From a checkpoint of a small mixture-of-experts model trained on Wikipedia: 28.9M parameters, 32 experts in each of 7 layers.
Below are experts of layer 4 (counted from 0) of a mixture-of-experts language model. Rows are named router (the router's row for the expert), up (a neuron's input weights, with its number) and show model dimensions 96-191. Each number is 128 + 24 x the weight over its row's rms, rounded and kept within 0 to 255. Numbers have three digits each.
After each expert's rows: a language model's description of what the expert responds to. This comes from a sample of Wikipedia text that the model never trained on.

# expert 1
router:134096118136123093163079105111132198156109091104138133154170167201090078147129130140161130136140154105101117110150103117103122106176144118121082119126142105125131114120111096139087129110123099158137144172135128128144126072160143116162121108132134123148118173121128138122163101100118147120
up0:096121128115119161144144129143154067154165144147126111090109149075188157117151131119118130123115098110155134131124146120150152145086092175125103142129131090125109136104118107143130152133129129124138083107125132187112113150131126142147139126128151141113120080109137206124172151147096158125
It responds to: Suffixes and mid-word pieces completing words, such as -ity, -als, -ine, plus person nouns like doctor, graduate, passengers, females.

# expert 9
router:138123144122124097126104124147139108111102155117097123153160113153126100116151111127169078133166134088129113069179122109120104122169150093150131116120092143088145156109149107130131117130157157144109153131098147108157139120086106133092096114138164105080139163134117098109090127152119095166
up2:096099121140153123144131131098169094155152136151139114102095135126136164100127153131144150106112120155120157128086168139120129136128116179103129175121150107142141121123122177137141128157104132127118123148155103169114106141141139090135121156170074145141130107093148121129167157115125120101
It responds to: Middle or final pieces of foreign names and hyphenated surnames, such as Sandomen-ico, -Cáceres, Vak-ani, and units like sqmi.

# expert 26
router:141144175140128088121099122147140115132098158146058155154148136117117104098133106115138110131138128110178111119170123102120119090155135101149144101113110125103158121101145119156121123149148145120095144126126165119156159071081095114098137119143136114101128119132131095099112154128105102149
up0:077105103110136156159157154114164117148153108116160118124111152120160153153134145141118125160106099141117152129135124125164160146088134127133122152161173115126104105116115150133127167103127130108153073118103102161118101148140127147159145122139147097118145089127127176132127148143133192101
It responds to: Inner or final pieces of foreign or long names and words, such as Neb-uch-adnezzar, São Tom-é, ter-rib-le, Viz-ier, plus heading === marks.

# expert 7
router:142122148120122093112111123147136111115102147119110135158165114156123100131138106121175081126159122080125126074183120102116106124152149095145149113114097147086150153115143099142136119134158163149128153142093146104166142120091116135097113114139157116069149152132117088111087109148126099154
up0:089129135118132165137140143143156110188153142141118106107114142087179151124138137119110138124121116120148132137135133122170176144107080153126074146126146083134108127095117119150131141137118135132138072119120129165117114165127132155151155127130145134112116096121147210124170157125108159107
It responds to: First pieces of capitalized names and words in tables and prose, such as Con, Har, per, trans, often after pipes or commas.

# expert 0
router:141115139121120092114108123145134127108099153114102128154153099156113102124139111114177079129162133086123117084170107097107108119152161095149133115105091148089157150122146089136132117143153170140122160127086152107165137116096112128093108119142144130074145159133123092115087116147130096175
up2:089109173130116143156135154114137136186115130119141154109111118138124201109116152149115141132141117154128124132063138130119119136113063125136103166164185087134135119076129135093161133141108096140146101151135108169104159134116155121163145115154106126133100094108137118130169122141168154152
It responds to: First pieces of proper names such as Buc(urești), Po(i), Mont, and year prefixes 19 or dashes in scores and dates.

# expert 27
router:148117127110123094116109112133117135120106144123110109128139116146138111136153113120160100101168157097129114085173103122128123124172164085150127112138095135096147148124177125149135109140152174144133144123104156103156152129108113156088120107155145118085126149135116074120070111131147116181
up0:083136135118114163146143149144169079165151137145121104092112141095176148121148135102128135124121105117151134126135127131154155163102096177124099147136126098130127120104125123146128127117123130134137095113122124173124117143125140156168130131142136145116126101112147221127177163120086163126
It responds to: The conjunction and, year pieces like 20-11 and 18-48, semicolons, and second pieces such as temp-les, ump-ire.

# expert 28
router:143111142123121097117104124146133115115104153119100132156158108154118097119149107115172076124171134083121124074177104100108111127160154096149142121117099137090151148114153105139127116140156162145122155126095150100165141117091118130089100117138152122078136154132119091118087113146128096164
up0:086128131118134153136139140148160108166159133151112100094108139104162143127137139114110141124119115122155135145130142118161159148100083137126079145128142099132117122094120114150128141134116133125140088120125122187113113155128133144146154124135143137113109108117154191126164164144104180104
It responds to: First pieces of long words in event and organization names, such as Inter-collegiate, Inv-itational, Qual-ifying, plus Thai script and month names.

# expert 31
router:141119147123120090117105124147140115117099150121108129149163099150126100129141107127168077135165130080125116083171105108113104124150154089145136107113094149091150154120143094130125110137155162146118160137097155104159139119091103132089100115141158119080140166140113092115090119153130101167
up2:059116131123203154123121124117148117153131156121164083132141131109141180149099151144117147182113143125110146161048144142149169153126093136111119116143188111129120146081115136125137114146131123138127122137140088182088111124175168094139117146169117114163087097140122120115168128142127133123
It responds to: Middle words inside proper names and phrases in lists and tables, such as Bus, Elementary, Route, Fore-ver, Limited.

# expert 23
router:131134146106151117121150104116100098107131127111103157144127150121084133110162125199166107150114148135112116146068143124126116123101107102148116090154179183131126155138163100111152143169123105130112113142124135122118112092167122150099114152086138175108108172178102157109125101131124146151
up0:085124136116127167139136145133175105173145134150115106111114142103164145126139135110115148120127110119157133125133150122170164166098082145127097144131134103128113124103117123156131159125127130127142084106112123190119119158128125151152148127133157139112122093118146180126161165130084161116
It responds to: Subject pronouns he, it, they, she after a comma or that, before was/is/had, plus word pieces after Bl, Cr, Fl.

# expert 15
router:144114137122126086114112125148144112115100149120096124150163110148124102114151102124161080126171128089125122081177113099126111123150146100148129116119099140091150158113145091136134113125151156140119154135101154109166139117078112132082103122146157126078141155143119093111083114150121101164
up0:117132117128150132129118135182138099153150118157144089134119122077171173154149144141097098133135149115167110108125140092148128141100112147101092143127124104093131128100138113160110144142121141123157113139122122142154069128134119154121132095123119135099113113124156195166150144099123170088
It responds to: Second pieces of capitalized or technical words, often foreign or non-Latin script, such as Occ-itanie, Pres-byterians, ak-adem-ie, Gram-positive.

# expert 18
router:144115156126128092120109124149139118121114137117098130161159112156119114132136102120163073139169127070128121075177106104126101120153152087140124110117102137094134158110149091127139127131146162147108159133099138106162144114073105137086104116144155126072145159134120106109090116153134114162
up2:104133104120129115147113127105142147169090113130130142122151130111176172104134147091092144152091131164127138116113217134159122092134156113116112157151131114151139140095114143139134144128085158137130095147110133121112093112132135085146113153171123106122123093090151102088119162146173082134
It responds to: Opening parentheses, em dashes and en dashes between dates or scores, and capital-letter word starts like Pres-ervation, N, O.

# expert 12
router:135097097106125153124107139157120162114125150091109125140140101107132115155175156123160178152151161149115114163135128120121124086145161101152120132080123127121140123146125146097136111113120132135111155178159124105143162173083135130122109111157147123115103168104121071121140100127163158126
up0:105138162152127142120120177111137139123135123180168156141122126132150119116124154142155134185141148138125144118107124136120136127129073154101106172152140138136075142135079145164143125137120124121133102126106093150125142152138155128130107112149105115113092094114166162105133100159094158119
It responds to: Function words, commas and pipes in election results and census text, such as the, of, who, made up, majority, elected.

# expert 21
router:141112148121120095123106126153140121113105151114105130158156107155129106119151103122162079130169133085127113084175118108114105130150150089146127111119094147089149155117146094138125108136147164146121161130093149105160137124091105136089104114143154111083139164140122089111087116155131108173
up0:089137134131118137158125151146147080164149108152117095120113145114142152122165158123118161147093097150151140123129119130134138132093109164138110162137126068121135127129138148172140145095143135130155082096138126201095110156157143132151122117115111116138126102113093160110145146108112197150
It responds to: Number pieces in chart positions, routes and scores (Billboard 20-0, Route 76, minute 56), plus name fragments like Janeiro, Em-press.